From a checkpoint of a small mixture-of-experts model trained on Wikipedia.
Size: width 512, vocabulary 22156, 91.8M parameters.
Training: a variant of Adam for the experts, 500M tokens, 7636 steps.
Below are experts of layer 4 (counted from 0) of a mixture-of-experts language model. Rows are named router (the router's row for the expert) and show model dimensions 384-511. Each number is 500 + 40 x the weight over its row's rms, rounded and kept within 0 to 999. Numbers have three digits each.
After each expert's rows: "comes after" lists some tokens at least twice as common just before its tokens as in all text. This comes from a sample of Wikipedia text that the model never trained on. Tokens count by the router's weight.

# expert 18
router:522525549557472557500427588537474489505510509521460438524449498529499492501514483541526575483475472439426462520537459545465522525481478491503539449498487496528536557463470487494481456562557526460507548439476522457541484508438499491489461514596510469488520578452526537474549490459488534585466548520428540481491504504515502465452490543470578515547528477521487460439497519478541524502499
comes after: "\n", "|", " List", " there", " It", " Preceded"

# expert 22
router:443497564517552429452469557488459555470526429515497520534499459578552512492545417462495491459542504526512546423480546487492465555451546462516463526514537533508522495504448518475501478568560478488533563493466574472522469446527524575512459576510489536498602467447491521445450561520425488503538522480476490535501504523463399513519491497475540564503473479496424494507546446456399511499515
comes after: " in", " to", " on", " at", " of", " from"

# expert 1
router:512533463453506501456476476535521530515461490505465500488504485474498566483528517498499495476571472530529518496502517464487464494430530510566475443510572531497439524534512580439490563478465460418462466529533442523473528473494508487555592423482523472444499472547485544622511511527462535439478404555489480552562447549538465472449474472515513492454517542418450523517479505463517500473486
comes after: " the", " |", " The", "|", ":", " a"

# expert 9
router:558484450474493502488502528476533486493562515502579494581497516545505518467467494472554489550494540521484487502482499544510477451519464444491441414517543515489499450549486508472478456499466587478436448491509507502480489544470608516488471507566421462481512485519521502528436474445560513500481487505535503455474533556524565504481454479541510557504475313521556470556552589505518446442447
comes after: " ", "1", "2", "0", "3", "4"

# expert 14
router:491488448473497443518467501523509481486466530507536512522581505517500524498522546567469513498485556404506507515531587468523515436493495489496546534467441436521525583495494550480518481539444459445520498484486462516625494499511526463527434459444472602538523458480472470500520520544494432476528580448434452468528462517570524469481517456552490544497454554497482487527487501446487439535514
comes after: " ", "1", "9", "0", "2", "–"

# expert 7
router:460420435496501480488414466465510471510455586498527454469513517503560569499543547527463474552496483485456466536568541454465494573517561505505518532557466606491442475457529470425446561553464521466482546533470527531531512488397582518496603486542557486574492420506512455512513538464499546463475395475486458488527521444557520519504546552484512527460489538392537532519529521492523476547485
comes after: " |", " was", ".", " is", " were", " be"

# expert 20
router:450581535560443457450498523547458489491544509488450505486476464536499494503431483411526475490504435496448493504523513484536527438463488492529494489469528489487549524502453490535537478559539510549516482515522469486545477447475508528516587465526503532468531447489493606533487511519479572464438472490470511607448429526531510539474493515446453510527494473462482480483541520567494531499497
comes after: ",", " of", " to", " |", " in", " and"

# expert 10
router:544571431548515495531410454488600440528517577498547560509498488469473525417471481475424480592538503509437516515455519531455498533483524487443541438515415439473482423508544495573531595551518478546466445447443498488450511519515542542522518517469482562492499513466444514482432520536505434484462501523552512537432548487459439522521487475482458436501522527489520402466464489475506548495534
comes after: " ", " $", " (", " −", "_{", " +"

# expert 17
router:463534542573435492488502537541422491521554487529553525507504494546479475490511530509484478534429480523530524507523455528495481418463472542521464535484471449479517516566519508483505460479505466481545496507533443492495447476519523433480666489543483459475510540481512504461544473483464499481485532525509511555566439576499540504491534478470483521541489406527548468488509523482543493428525
comes after: "-", " (", "'", " \"", ",", "."

# expert 8
router:478536453478493492481480425451464448495489545444483453523511432444486540522462550541486520548436433509487494474495451493485581420518492484510490508514422407447498494476541478506419441525536510497461473489491442538502481469508531458549382431467606503489523466485459520401473439438488501469467540497511496479523609486511482454541529494514509583500504541507515514464487534507517519474489
comes after: "1", "0", "3", "2", "4", "5"

# expert 13
router:493598529451546522497519476479558533474465468437515525474491513456477492542498581499500509470524504479458546541524505430506609480545473553463489547513493491500505513476484473593525525495472555553504436523475552550540494495522466519518350501432560494516447497498476545499499493487556478529546507514552544496460551445451532527548534553483583477462518449561446537592499477451477577512464
comes after: "\n", ")", "\"", " well", " such", "i"

# expert 19
router:485466530479509422468553480492512456433551511561486485528526501503546482519506520478540468531478504492512494408538468498462489527576550491602460435487567541470435543540464616518487399495511512489473508514593527506457498520505559531468609543489482503457481467492508494493558532463423563518485449556571493484478525510547535564518458490455443551505504504530505460482539498632482497485421
comes after: " a", " the", " is", " and", " are", " of"

# expert 6
router:554502379462573489509516418493532551503428536417508461528524557514605534573538588433487523488462542445546559504568491511525485472570502508561563552512498560488522479525540507457463507523491541521507497558505496553553550530499504550479561599531486467544504460497505520480505468528457491464480548528540506539417448469504505452480441494514446460470489499526495503502534440565521555526515
comes after: "\n", " |", ")", "==", " ==", "==="

# expert 12
router:502444464475539500497484463444422527503542522455470457474479483564468464440510459511438491482436483447520581451542499520503505479489486491504500546519475567501519479514470491469531438518457483462417517534558481499455478504431448495446528475543539520507511497429467438484496500496452518527488544523528472498522384585535503545540480553522537465492488425545481424575542567504474507510533
comes after: "-", " |", ":", "|", " of", "),"

# expert 15
router:483509504460510536528457471511507483552435477484486496493500498473450514527481472438504472530453487505580574472478525526528568509484504546497557547494603453535453452464497577513529488522484457490473526508541559444455497486510434495512673529466521461537446556509512455448491500520561479477561442480505494489559461507510478526482558498530494515475519564484466482530473482446438569497503
comes after: "\n", " of", " for", " with", " Women", " co"